config.yaml
hidden_size: 384
n_experts: 32
hidden_act: "tanh_gelu"
moe_layers: [1, 2, 3, 4, 5, 6, 7, 8, 9, 10, 11, 12]
router_score: "softmax"
normalize_top_k: true
routed_scale: 2.5
balance_loss: 0.00504
init_std_router: 0.0256
norm_eps: 1e-05
tie_word_embeddings: true
max_grad_norm: 1.0
max_seq_len: 512
train_tokens: 304300000
dataset: "wikipedia_en"
Below are experts of layer 8 (counted from 0) of a mixture-of-experts language model. Rows are named router (the router's row for the expert), up (a neuron's input weights, with its number), down (a neuron's output weights, with its number) and show model dimensions 192-239. Each number is 500 + 50 x the weight over its row's rms, rounded and kept within 0 to 999. Numbers have three digits each.
After each expert's rows: "gets" lists some tokens that make up at least twice as much of what it gets as of all text. This comes from a sample of Wikipedia text that the model never trained on. Tokens count by the router's weight.

# expert 4
router:482515463403462537489479510548601552496466586502494501550506497445487515505554550459442464658507449492443576406445468538470526540478568470495492
up0:487505422443641538566481358495414538522522482473497532467511426509487525454515461532497521524500508494482481462550473459509444445544481515443503
down0:516579434507528447556597544479414548526463554610440467522510472451492535431509522561522579441502468537539456496495453541509486492388482582493547
up1:531529343541581491532503517521602482523499478550511461511513576513466555533427364431498490545503479535446518446489556510426453454503527525544410
down1:496506447483503436553593517537482511484441401378488523495505463474476478462407393508458463518474522489518496477530507472469520607540570495483544
up2:445414419489586482561482459389419521476485489610494420480385544438504426495492567491486470545485433424501440529548492487544489499562519512526534
down2:531543505588474443517444485453616488461569493506564467543491452422528420449499430481430503592520543553529527421512487538415491522603470519490549
up3:453445557530524493445511437520484407480471549433422480514460505571440505497463477410501474499474437471468494448447575451510519535580450542563597
down3:475475517487455521534557497449448533517451532515585490516511471506550527490495472490541559503475523455430502461525629557551501422488517492444499
up4:456494411623510502529509454442475491502480439441417481491466585575477467522475451563498562454533532529470493547564557463485489445486470526498531
down4:510431529564402551435460510472454520514496473484563476485524497427489549387463484502481556560563578465483447473467492540492434553338426664476448
up5:393429556467470436527490378530570488442544538550483502496610465497583463596510482378527499510489476469438509420462437536562514512518573414527590
down5:594514548447466504497539418475423473591414485494455481556528630460473500534474479439540559533557472492468613522445428492514636439515475527543405
up6:368434474465472486497515466525487464528515514453509507509569435561557509523498490520493462412465484529470487574558510558490511467572475533486464
down6:494492573510529536462569509516480540525529475509479564565582464490555537481400563460421517485536590469532481462437405469421482572460581536516509
up7:493392403528513536501483483476448485418446413439508528516498518511479595493522485536396417493577478415544482516566513528529524498514492488472447
down7:535576521469426503534549563577555514532533467511534441550482432515544554556574564476458509482498559513487518526521496432575517436522583549423520
up8:427446376520472484578476493490559451548528501512476600475493502518481572485434490414564567499482435521465472416634544580477489433589495494495490
down8:452471486465449523536563450441475465474507486533498518478552430482485499440492501501548527542468516491525569459448445479469533520522556549525509
up9:412520522504544493573407502559533526494474494453466585488521537582725504674477546380532491446555517516484453469500484419520470426542481552538501
down9:459578534501510543514522499568485445523496475557490460477472483505465562451486485585481519502566526451487595557456540481506501489447507555565554
gets: ",", "s", " S", " b", "es", " F"

# expert 20
router:456462436578522528490532527531453489467569496546485506518455495529473548503659454456504500429539382431535475569461592449470530524452521558514414
up0:519483409530461386592531508457597404496446410518526438512643524486522493540536456438606481511522594504570508451432485518539497495529461494533431
down0:534506542596541495404498624553506548390563613548462487549345552529487489527536541430520546474522488476512471419509517549504463610453490529534537
up1:519461471467529500514486492563490484442477492419683550465589481597478547473582426549524515519497465532564537536546627466445476504519436515534397
down1:574484434459455371558470582395570495494564505485394501549511482496485545459480523587417539449578494530486524485471449520504520513548556494534502
up2:522495468560485537440496443494506335524427491515475587506519505536521365537549403386479447566552546531523536483521493493607535536503532550576420
down2:529464535531476575398547516472597467534485539548547459421488554549437571452546574477525527462568573464526562410525448464510543445496528528458502
up3:414551507524426496491511415568517454495560492458427554517511490477492509523447549442520441502505513436489471476562484538542484529543524418474509
down3:527471509551473514528413494553458495434477461449574487449501481507567536540505426465548507508515476495527444501523411505516478523564435504441526
up4:359544583437584549534586484457497509513513542435493421481436508530486400463555428466541506540533521500520510546459479522428417533506506554455473
down4:549512515559573532485517532540486505479564487501532571541541471582554563502467513531564404503509545502606586503492486554490547538577473530476503
up5:381494455511469514475530424501492487522516570493551527507376473525547460561497540469552445495539536401459531502567465499548485458586497523506531
down5:514512459538492419482583559480517586517568463466560522534440574512524499446453488431483609458433493510490515457461515570507445522505458548496583
up6:471564491478452544385568502524467536580499449505463535527545496455471409496532505436483453460504485470501365514616519432546499437541473501532467
down6:523435500429573426432480510496506409524547556454481557563480400430411508515594472589525331586519491357552512651498520497503510456553406506510489
up7:557509545482537489541471495455532547626522525479515549460505518515432542513447431408556570481535425512470449469528487488495370499543592489372443
down7:484579435480435509503545579439476502473506573514520420517648558489471507596465456523430538540476514495399480549528402507499545526474522554665482
up8:397465548476538503506456580494475494577600520491478527483480520581561463383385429510505515523487572445557444511489499565486542520514653519502517
down8:529460491505546453526467409538536552587458464515483494493416432523516407533417513399444547465501471489512471421472541502555445513460498471505590
up9:456484410554469450493421543487480498466528541529472443463611549454546508493581469431540460518549498500464498437488540509467457499519527439543481
down9:516507505360428417536470442457531529531574489426502476539400471455488504403495535503536485545520464498542470573528497493523505541524484532437499
gets: ")", " |", " in", ",", "t", "and"

# expert 22
router:499492537482465544576485452461555475422504471552494475261441520509486541470481501527506510376497507569558524489544519418492456501429488527621532
up0:463537404544506516472521471544408471483517531468461481547582503443530504536587396467493485580590507551425454415398502553506455487520478469535400
down0:464478513499503477532511424420469604499526523545497481563550491512464528471434497595547442474553572530488444433529434564467528491492500551491477
up1:503486471488468472542447424409535444669405478595497505582489502551434421502500533498559474507548558515445575501516454446583469501520484391446507
down1:391510550559437526480493574524595541434554454503477525474482489522492467470492499590523533647443467551454459453481518499605438557507432499503411
up2:548509400518505452484518517481509559484586520507504512509565560466533408478517480439549426440499493486470478433373506520549581543540569403567471
down2:542518489488465446515546556582549591466616424518582493510483509525463525500370452502572394463526523526403589528523470532511432528386602559585508
up3:431450479472497507509614454534631527462509541471488449528450483513587454536424592560542361482660613508449546498531483549582472513535517460428463
down3:471470487471528562473546544567538519450439436536427386526535536460516483435501454550517498574635510460568594432499557527484533458442479529539524
up4:548558545520443435553542552511513516534531570499554432552530454572570531495496454449459458504605533486483543451451499468480545481532565490427520
down4:452433503639462568489509504579421479477534580530466552479529576507452461525537455444465460492463595464550537565535448503464463494406546497523448
up5:441445457528459467567473408518537588542391496457393488441493562494473489560468383584600526489531505517496529506515507569487398475540498406490494
down5:528393516551497525481429424517566492539493496518449447520534516502514581567478540473428512637449440453501473427509504543473560601392583544520494
up6:487441481538513508529482455644545400481499505461491453566446498440519484476433437462501402509529550536458535499459509526632521505545512467538484
down6:537510495501411427436467522504522520482548411582472508521477528358563469522461481529481464534494467523521382505448494443512500599589452407543537
up7:599522450549523461519546564472502660465607440483514573525511511523490400461429566501637408483511542474455460530563356470580493542518552547576459
down7:500594411486484514439479612501477567511463543556526522581538449511481450462505469486481498467560554475435515483483502400464500556538546512572454
up8:544502464478472430477448525535521435521424503426480537540457557476512494512483490455440598508604512415503509504588418522505418539516468460590540
down8:556420489435528496546430540479496491452547568463523448441483560422543471584512503495464435532566511500503626469613575483478504432510445534467447
up9:506488557453426397497537405531418481524524553519479477496514433549509542479476549389504445465516504444523461503443540527524564519578561471517506
down9:567444510405526498532541536427537578482546437471524467535487464553478429524468525474568419487457540528467538524533468480521545432773492465431451
gets: " |", ";", ",", " (", " and", " ="

# expert 16
router:574382405534497441531513544396540438530447521433550503555503464538541515546396492455480492394427537520568444443501515419488577529470551517463480
up0:485494495514491494481569439534520566512493461474516487508470561467545470489458485540522525494512493454508605501494459556606527504489484517582349
down0:530521581486503464498484531515472564562525578598552518518511416455594493586474451652563459504582554559575527486442523627477519511470552546524527
up1:502520521530382503545422487374531506489530488540540530459510485429514499483506524561515362536475433635439416523530613438447460441574453459514540
down1:427392467496467558525363490490453491565503548434499478461514349526526520456537506478492514491535447527539403538491563474514495479545478574529402
up2:492502473516510520500590552541459561425562533492512607440454508579547528581398501464551485411515549462518523521486489533506451510557463489497488
down2:526402450520461593505578530413608449443542394441407556514579503461461542564552521485480590435504589516444443521495486520422442514458445489519534
up3:541491570490497543398492446480504525542555561463510508497572473540505522485452492526508372522568544528498520496572459510505451509579401516528530
down3:435480532514397481509555484476505480494478505434454502450490555531549543471456562449515505495534449470529453511506586447530538513606474526452508
up4:607472449538438559499408448535453549484494587500502547464443580441553503514542478512472389547480457492490472441381573515469484452522521417518447
down4:486440545517477541551505597495453478381426463607485572467396489558550527506490489452501493488520465512504561512594406433462512500426425535422529
up5:451502371464423581465493398542499363452438503489489525505518517503480412498456519499449460451500459470577579492614525512545491497529504490486438
down5:474586486471522475528404515497535434399536474496480509586428470559504519538513477534466523552545508577456547495455498443578507482529570475523436
up6:506491448574515453523605433475464483581407482488477454482535514485472477500574536501470520511521466477466377580463520514488539451550454513499522
down6:519574508494517498451522528528532424506496469473550418493522468527508441434495401479518517537522522598580545432473577626517518502509473517515481
up7:459492516471541481568596508558446504470504452570559488453431580548407471557430502536519631455528532443437537513522449483569480512536489423459559
down7:469585508546512546462522504430389480503608509504512541581587528547535513533450470554411474461529436478483557568454530539495508505506412486471500
up8:531537500520492545531537431501470535515533509524486330516428567517481572477479497414580483570467417505497577566510531454525507525507505437539436
down8:490479504520576578567452485520583458481474443496557463520585644488451530559455393508528440530475482531575491537387458554535429501488506476558478
up9:601471495560427532455429377404593440520469532460480482507528463536595534423555488492466532495516506450477453479462528523554499525532552471510485
down9:481441465472552496480534495539457467502548496577613553505575502420571503566483530532460442520509474500457596438469480548499576508518544505426356
gets: " Sh", "h", " 0", "ch", "ah", " sh"

# expert 21
router:491459512501493407469532522519560546487491499464426468511489479466478458389445547523417495425496536464503478506549482572484551470508384477408413
up0:508469420547495475443486503458424417628457500516470506480463487575521483562533515502511455451586575528425518517469381458465543416526459460473527
down0:526491525542488506484602535485579509514515530516459537478454433446542526670450559510538498618522505558469495486557421519375545557498510536482540
up1:490567455490488483555530508464500462466556521455556395539507437465469552457512533495468537503616561454495526633486433483523517548502575420564484
down1:441479607538553581526512404486479478506445509552511567447541570435507480515551514531543425543566638645541475446535457490448523426460443529540479
up2:563444505473515565432548470526454489445500454515484451533421579542521454564565508456518443516501475497487412552470471464424531507546489530509482
down2:460660439547496494498472488497512497517493489523524542524550473521504524510523477491452545491606493536426510504488536464496379501507513530547494
up3:415592420571445469503515496468471577518548570411496498481469457513441497478530542529476489509442569511507544582458575523401469556515511520504564
down3:600487460497455512464534505486493476598519494560516601490507476498385456554536519486524382483433671570506511573434431516440467544516537612574445
up4:503455413633547491483537446543546467465464535554471438536599513526434483436556462558557480513570430484539630560431530479461463514535531419646475
down4:520571485570550537543486503589570482452453377509480401477470509413481561487538423425516592625433539509520528556522453600438511456514529576524568
up5:457497511479483439515507528550490552512549528498508484462502545562519501520482497501501465503532381578417452397556484546448449510544524422493578
down5:517557460552523384502455477461519480586546514580553582533478476498505436496440492529424430465450502554477517470486552519400336472461451409521432
up6:530500486488501386420563440484547522529515454536488483444580489599520510530539592405468454486474493487537509389490549517483488485519490438556506
down6:507483485465491416521571491535601471497393602546568472557583482467467568522480526438544437456499559548431595418544463478494587432603421360398449
up7:411565510541434585530487526546410451415534486485413582459529542460633517516449492495519450476463404525473414439478513478484485399513513519485445
down7:457430461541448445508364561506511529517492573458436496504530533518579453516473517466407353489525515511549449522553427505474514547576471586463414
up8:401373465538538574516476526497565474520537502454427526507457548606487465578463434514581416446527512447498440469520492554528518544558410607447451
down8:448482513502503482423515501494623564483517504421486501466565494511525523489435468470625624551481521566431502507425460479530480526413550474573528
up9:491496572588444550469558498530408492565552427439451408502511567490560437500434499514510496414515438484456520556453542525493401378526565591501606
down9:508500578495417479509466461437538455523579514564393531494474492481480489448498498503477545519513359571597585404468520494509481449604546537558502
gets: ",", " and", " was", " by", "man", " as"

# expert 3
router:517496479492409492439537451503470494533515483490598445403467490460518505493426548541516634498458558524482538500455458458498488491442578491526477
up0:554496413464460519526493496477571393448442502402516476487597557482494530490472534449590551504494515686436540503486465499574537410505488584529429
down0:585484514503528455518523480495460505496542483547500471466493383581563484428530500573495432566588536499466500467404499532508465551491486461517459
up1:534531307502515487514523514455473562516492534567537482457459567485502604456502461335455431561512426601499464517529527413558495531529566523513504
down1:464464470399505466480469516452482493450479403484423521600545499420504540487501479649469528519486498475521493542475465429529558401605503462527569
up2:536523524513487472480510545558546483465473526436505422475506474507400548517387525461525557457500464627418499452559417634609540553522509549588491
down2:458600505471489498443499493545484492552481434514512492505495449584488444535417490530493410548538474502453497536530546454453607483402509560454565
up3:482474496400487393446580531439505473440496573557375445592431455497515447495469550451448484511564502403432538485540477485524464518525491530498504
down3:493550566465524460468566545458487513478488525465524533531469537474483485598602486500497521520473463481511459573498544531491508447442462580529511
up4:492503490457521532496444483501514499533523543507486508476531564516554433514534499571582478437594437473548533575482550531412512488533457389489575
down4:506421483469489504510509537467522513527534499544415518512489600517436470536442552452475479519492536459515506542536470360556472529576580441562456
up5:526462516544417474545512479452574476457515542535463611492584485504418607479501501505373493522481480513546530432512479599547500484523481452484511
down5:506538507437645415515445561498562549542511495539470482484515550480471503461521499467483502498465427473489562561494475438468554486504437533542479
up6:505626517413473510544530517551608491527484529416456415576417609477467452527485504464516469438550540492533479511506465469504513465561454538500538
down6:565461503543525526531476582525505428462438492518500546494411454542501491436589459411537507466491530484554588510512513604510438536641543533416487
up7:406474536526543406502434406507545435475409512586475518546469422519574432544430461513473452467504454455435510517616402534550475450528473525440528
down7:523486545468466557464448541427565513454565502425517454539569566514516463471408554581522459456623472530445504473595493506488539488437469610434477
up8:394508528548500551467398467431502472529409534487549468423489433545580480558468452502532431468547540450468543582521553452469425429527415534528509
down8:590468535576442504517530430508531626441498420452452454416502569468533495565559457605498460475535573536520546449500417489511499542359510594511480
up9:537471500483474442576439524599455534517471535491513492507599457508397486526459400513599436456530509418397516490536390528531422489529521522467522
down9:467385563462468460499439517622526439519540547471551469605536460516402465463494453492522414600526363528437482497508531517505586510521621462476466
gets: ".", " 0", " 1", " 4", " f", "%"

# expert 10
router:477470550421460504542521485576618420499494438458532442321495541494462522458494611466540481504512522497544481484431527510532450473462564539480449
up0:542549463512498508464428529531504463467412434513505500455614480545442509478475439421500544475526502482487526363501472480565544516528517496527432
down0:559473570523423558545603475438526520476529543562486517479485428520586445551464448501660492426444466463506458547522469577566523572453457471510516
up1:555501371556482470466411492533529527480557543501520503499491570480552553540530452453487527517524444517428480401436525402439604508542494494524379
down1:461555618491483572493641480565455532523508487459448495496511478507464413579386512447493561443501500496466401478532363550445508453498569505508441
up2:465483459510481468496478493476446483481462532490433497607406489598504530440544504480477599514590564442475517392542439502494467547540579476531503
down2:535482606502468471489481553556458422459582484501467448450557454493573521488529520523518504510496449513538587449447522508421459630496478552543459
up3:537513493456512500477442454493466571502506516506496483520531587510437478443572487457457472564460557511512409528584491525442566533544472571510531
down3:450512506529399453610551490491525474448576541407505461451573474534521447619383439588604562525558508604512575451401552399505522526599481499420472
up4:500460481430504568518571503516521455483516467470518523454501469482487497447492500496537602494594506453611464592486496526469450458584417473565500
down4:499531552477606455516491555476409482503539372438503544539423504508474506535635484437478396504495498447480472497440526496443466435506549445454552
up5:481490445431500558508503463542463468535446589505501522495539467518505510499380504533528543516635523492459599481529582470488451429519548537581502
down5:495592522541486460473515519479440535454432545453477485509351565480447501520525505443484504497491437571464417496544480489485501474492465394460510
up6:509535471452446451422488474588441467516451392551471586525561509460474400468483486450463474505515412484541461473487533696502358520492515472431493
down6:568573491469547615590502492409504562548513467452474500527524528496540434493472521465513575534449511531373525579485419573543466527493498533487486
up7:535420484532462474462515481503477485488525516484497454551438526598543489460569480534485534525567518503488500351579426548621541417572575433510402
down7:456480549425466460539496563512522438526510462514448601530548526457499482612561532431455517526519456515533508569521531567503424539564541489475422
up8:466533603406498528553452483578478569456485486595486538478514584557447518514413518550449520478556528548480486574435472555464476460562559548557460
down8:488454418504504521545564485421460496611440461451540461527510555526527489372522549465533482512375490519413480455551480423602556543596464499425522
up9:588459377474445503585534462502520461508555446454524500541569552573550485490540517510399370526494517493514509432564484497509433560563587395487538
down9:533438485432560514459513478458513485504627552459452458475476502552557461502618558509502581516544429508504451550507423529555527467404423555454446
gets: "==", ":", " the", " of", "-", "==="

# expert 19
router:473532504546459500539421522507461586500358506414477593413507506514495548501513421522420515547491493533560532505623448486516546495470431570541592
up0:478545480476541522488507431442533473471453523569453470534390588626450473513499499514469493446464550566518461463512472464537422483487560465449478
down0:440489513406482632458518531484568508493495429500637567538444529449578518412467579487525523571541593529480571350606548460500529503364453537540405
up1:502590532499375447506507489495485543532438540495421532453511535495454545452428461471559526498550659492500467576527446597506417393512491437447554
down1:601506512487486540409450501532577480597614474490590492515422571395500536454535490517561485597501438488533522459427412529552491467557528452462506
up2:480527533429579501481560520496642528474441492468463544530479470494554512586441496466534511574451519573470470471452513525508509507522543463471452
down2:457442498476494452454519514429557416473516407484414520479575374454501451454532472549584471516568394528548466475521488521502475493622537508499538
up3:500432450470493468590513506533496596497422474506544449487503553510494483508486460529497556473620485522503409559494473519568461462503511540419455
down3:431477493496398530516467579447459409462425522524478506474537480491535500523452506545448539498545541571545564503562480512503456485407437492463528
up4:461555553466487405521499466436489430642501546483482533539481487487477487461485558523501433460504445461497527530439620593490474475526490481476494
down4:466519503516511446532486429496534534584440517516501489566418348549462509522548547458464491416486507520498505473498521492583522523604416536420501
up5:581493515559431560515536462447478534505532553451475388606570482542458423543492475432467508474498497498463431465493410519537574508551502444469536
down5:440637442473485535502485526507508497442501423462524562497531548440451431494580522474530514369557462502500441411464497572522433521456583461598565
up6:538498541568537465494531420487557433533462532494492517459443444443484455482498552543535492520563629558391577595480480471455466419496528438453564
down6:524559535491541429473425496520467429535497474515534485410488489523508511410520568491495538521527526548498573526417516521540463496495511412460431
up7:525472562629394459533530478560526481510420484434494516396566557508449506501496479447472513469581524549443520419549441578561496427532459590551528
down7:524531463481462479586518503512459522441510470478559576493528416540494433444492521484555492484568557460490515535475545537545488574369464415459509
up8:534451422506498414479469505502414591562477443567478426508477595516591466481479433390498439492530504647465418473543438530520496529492527546566507
down8:565557521522524391551572544572476580467497416527530435529456471592487460621455497487474540560510511548577534512546461435402503514437428504451535
up9:521533436530449454470489404516521509395548564538533502489531481505703543525447384472543495549537460456436421533494518444552473454495480525549448
down9:465561496537560515423549505470487524466479452468502482487590570428448567518504476494530539432467593510547572497644445498481507512577510431505516
gets: " the", " of", " and", " for", "\"", " in"

# expert 24
router:516467546573468418543449512571527468497513488522501517367501477445548442475559515506545532507498496528420401544543608476511408545429496458607517
up0:449489498517513472485489518574565490438536524417499514548505425467563491517419548477583493474545467434490415638607474598537512576550452461486459
down0:482491580528485535428529540442539492520533494540413477462517426407481542457434530439484493525480493472493407510537494458457460532546442648471542
up1:503495501505514462484531506426465441541559567527465434525497545485588541480505558539574494531602503495509500590569438494532557484531412463490565
down1:485548485394409512488530544493478480498415516413478447513500511457458502552579525479445560552500488410490431569531520556498562488452496486411453
up2:415547517616531490571491422493511391494474570618419437462544635466524405530479540450540433524607520466513615524506475415439543411520608397483525
down2:470500485595478571513581514591450471473502479605502467443545589514529454475518533519552541353636521546573558535477554505513530503484491513509547
up3:406504463503534498523537448512360449493512473586399584593488488554479620520534608400504461486495469583516504444480427579497455549510465486476468
down3:563593547499493434563486483607613472513431443508446446480546503513485598449416536562447464382549435461526485509424474451395600388468495555503443
up4:495568539494510491439476411443495464460420541350541583584475582621508516450491462380548457416487513516436522495534467426496480455548514541651491
down4:468479553515571473587422460509500387455484537521503482536578670495417519525491524447594517557443547457540423491533518458519549478512515446534506
up5:510503429459478451439488474463527498480440551530507592444530484539627455474478535522537446526565464432517495599563480471637497504536457452436439
down5:539532517430483455382488519454471533493445471419440449476476504494493528521475546501487428475460500428504478603519504559540507471536513451296483
up6:489456462500540446426504532500505499469573456590512545497520500523517563478457512499486538500516488507502513466519422475513532480516493393505512
down6:495580457585526472456429564478551561460441515585516487436509323537497460493477439564443507503515532485409500446522533420555508487518542438491466
up7:523593512495508618460537485493486526544519464510438478551444470578501521536456546510469549485495407485457584589625538489519489459557522480374533
down7:471531513449558501417561493501527448569417495518472523539466522564478470405416460451457427502502515417448502532599498440540544418583554578459531
up8:413450449534509409487514486563456430578497567596488507494508529489470556524370516390598531462532568460588514417581474484584463554514433449441559
down8:549377565486499520527517514443430454579549474558438534527511484447565533588412423433489387449567552547456548523506406460479500504547475463419533
up9:552471535547458491451500508488449535560421470592528560523612360567476458560467514470515475471557545527508504476554413503525490582552461448467582
down9:562521540487502553452393459466535482537522504447519458526407431363458574535384528451563464542495473437487544488524493477490513495531512483491585
gets: "2", "\"", " (", "1", ")", "5"

# expert 5
router:550577550491519515487482509507488503512457425438408521388627473547459492569551469470584587463455466545487481484450542497493468461464508505444532
up0:463501451414631542511489529543407497474464496560473564525475573500539422471520425558522516465561496406552435591570517445402359501523520488603390
down0:549473564527500548424449543563498442460507571498466504506505512442549473485518514493451471381498415514541485415441541521508499546594579407489501
up1:486562512531580530503527449480461488625454474497596558518552539524554461519469459480378437533507444549498553476531533519454316553517430381466496
down1:587518436497535478503470558456447596467571433428467507476510533541548544471559521461581532503519457439550519382408551478479578484441561510549399
up2:496510429452608536506423490432391469527567562541473523487503558429551546523524518539582590535458545509502506428477447540518581487566506522460547
down2:465454594556407515538571528485586415397485532476452454481413525461479486524416510430533475453514431502532514492639508494467459460598475506490417
up3:503551533508444465536525544506488471510520499450492534444496512497444492503443444507370486453515477524506463449462497517527459425518531467565489
down3:490439418483477408413445493470577558479471525494427512590429522450508638476485608543488470522463564456556545546457621515479477595420493500545571
up4:475415499483475521512430508584450461456449489601512513412522582586480518486548530542586522415495526538498491494607499495444478482529497486516620
down4:471532472410463492512498513538410454506641529484524512528455457537558510530514525456499481577550532494452482502478550511539603579637439511510393
up5:385572416388493495474546477572495499403461489435567603545525501509619478512534466429585453406584558513483447416542494436591485428554568557554480
down5:551515515546527582581569490413508501560483472496523476573551463551516544459545522455501448492568470536461496533490444493541533447539489520350568
up6:395469528525462493508618494524406429540517491571451461572431460649523513490470517543509509484523539452440499484585470628464563619528520555487536
down6:513498443425476580492536444431518526481469434468507534461629539458523515498451520485526512434523429465496604476444571521600515489571482490471438
up7:524560538594481519541498474450478487584394527541510448439480565509505518543543499453548463476505517540505506460527446573426458476518477587472412
down7:495466569537491398507557521443535586487509541597510480488469395555522469481504484494547408512505493491411489470569544516395399603461566488424476
up8:454528571518433495558503521440537484490505558520428585541506459509532514554439401488424449491453461569447405443521529424478426501552566531397477
down8:610465475539574379449458503490453438499563592461497557636553546549449569448614579545394437451536480505487567443520477458512526502663516478363537
up9:529518539566536484552503511545528520515473562421528490454453496509523553490468530510492590498493482452527499588489441585397460564522596503534507
down9:481564488442530499575415533526432501515475673468537479461553535521493530450482531645473388589439539506484490470478548564505499476503494533460573
gets: ",", ".", "–", " 18", " N", " July"

# expert 23
router:462418474543511546501481506479456550571460558409468477615469519483427527483527521423575434451492496574545450523580455480513390510452498480407546
up0:534466532625546553553533458534589440440541442469426471459471484563439487522542477435501564494456531612444542491534509457492504592583455494484513
down0:502470551540512454456470524550519523531430378505398476511539415478554516521471458457401521469545526590455450485514480486497455513704481535519565
up1:505519430493497420524432496490513494489565493513407467480531566454567564525462501555557530475507555488457458519541521464501473631494476487530462
down1:553489507515487507518501513488588538468477513478531481504480506532488506492515504516494536538433506485487463489497526474506478476000483533499494
up2:425504510385431510464553459490502524509417623520486512474377433509565479447491452567549479456498487548438406461533481446528473535535482372458565
down2:524489426471518408500504474454469456525605458471545468534395579560453450507389528496392463506505484470501475515482535595482448458511531509453541
up3:498467499534493427567497368487455468406534409507377477462449495510587524517442465449462566490531468463518419562507552522518465438533475467471478
down3:427521512438492489467527552512473491580499412560451456538322417547588474545497475531545649521551504461488470630584552546536526520502506525529486
up4:451576569468559505513497443423410540529440532578533424506477496499544505441434483514475534491546460536475472506442581504484487487542505546605522
down4:551524480519481515395444425477471444473422493644488407477495454514554512546490471529510569509436475490415677530559545495594517541582503492496541
up5:400543334464473592468584478625509504494580592568556447481420479450499535596519494432473519503496520498494525533482561466491448489526482456471554
down5:494446485458540544596464509526477436511450572528530533504523515477439463476476418420553469487587556510479540527577472597458465542438513450458587
up6:568524510504483424479442485409443457479426539553543442465488412526464601393495494463550626494575518476489508521537473510536516503486478489560437
down6:514459504412494527494572560527615524524474460528538498512522518416492493498635595531516522400517521489525523580565428455515461504231392519603421
up7:468465423574500447539553442518452479533519528584490487509466431454482533461493494544440364494581520394415488511519452498604609485541586500482479
down7:458549495514524533533501541561453525505448531523478486496500535543537464478539560496566512495487531476545497538526531380463537484550532453495552
up8:472437539513480454513462499481423429508518466521425444443466511485459520531494479443513501556554473481451433555543498472552492555489430497521509
down8:500575526477516529466503509514496487534537424477442469419492510482501535480494498453543556492513513506490473507479552469550516446050535496476542
up9:598476468560431523465466503476496528523458539546485571502502542524503408569496505448500427534581462439492509443557538493560485512547442497573390
down9:470508505587436446496535505425495542535504508455501579505509508460538491469519491523481515413491478464586435474517476554432536469667452504547523
gets: "\n", " R", " S", " M", " H", " D"

# expert 1
router:493485467455525573514561432473459490562469499429511531393522481421531464531517555436450507479578531582528515456542537434470359470475535480486518
up0:464568517471407526439493476512543538485462512518448548540538494539433491542510512469528452403542495460424484544636516575463623466521515492456519
down0:513568527575472490537506506520446491483454500472535518439456419355484486481521506568583490517520522527486510506475506535483463407174495583405493
up1:537540546499523431470531511541502545418445496453543442449469501458468504518488455562568546532480516496498514507436535422523505503503556525633508
down1:501546502524539423586450513484499478499438548491462524496559594514495474479458516498560519500486539444562516380503445449522513496413562411448490
up2:507496506531509546497485487428553396448557491543496477516523510519543581544505486525479492517478505420508509479477466582565451454509411444549505
down2:490553471422442534462480463508490508483542457511532570531527461434495532517560513559467557476663465503517442485455472489493424562339509468457518
up3:506593439502591514449451434526460648496493471445573517518529463536509404582406460488532486480560564435359564499433517528500603479543568451410542
down3:459483433491538626507521514577484581498462542460561525490534389533476417493471475447554494461584494434529473496510510510486521501421497469482511
up4:502487447566451505495423515556429501481510446492522585465520589510495546562507494438563520486444445537549490520461457491412433578565424416560503
down4:470523541568384488477473430498450505503388498457476475450480442550499471437498469438500538502489518493497515483530511520551452552692525513505468
up5:453439472469505448564459425513482401605480564525490435500473643536521512466543467499429507548511439431543506567513437517504411578520503498466560
down5:567498558519476484479470557463431573459557399501537437493560506489554471536478470481508436544535528469547471477451480397485499431191553519579480
up6:468488613479501497492452476465464560508517559476569476600495413540561479509484504522478486527542543478391728470502587495474519489543484426541532
down6:523503496540568399509481501540555525513520526444526401478586626461501457476519485462478454507511492469530520492431448487534466414335516497527438
up7:506560559472455495470508507542503451429528532479463468447450550509557450556551455539400536512448492512497512504417495476546504532538588546647499
down7:496499534502525435494492542593486505548533530519575388535514451460560475458522536539522481423530434449567517560606592464541462473484438500520371
up8:476503445444470401510425469528468501553574535571564519492597464510492367582373495515527492422548602402439538540515497538404491560492577581570539
down8:514572399491557464517535486619454509502464496493508503519509505529516550588531516503505623500451467493498505512434612467489537633470507503394476
up9:457571465485545540465491543448551491482492465505510549540443557582419550517508478517467485465616538516511522499602487515494530440535476411511422
down9:594445495598501535383421428468565549502517536537573436481559568523556489486497582451503516503544518436519483508524526516517494330556578369454539
gets: "\n", "-", "|", " |", " (", ":"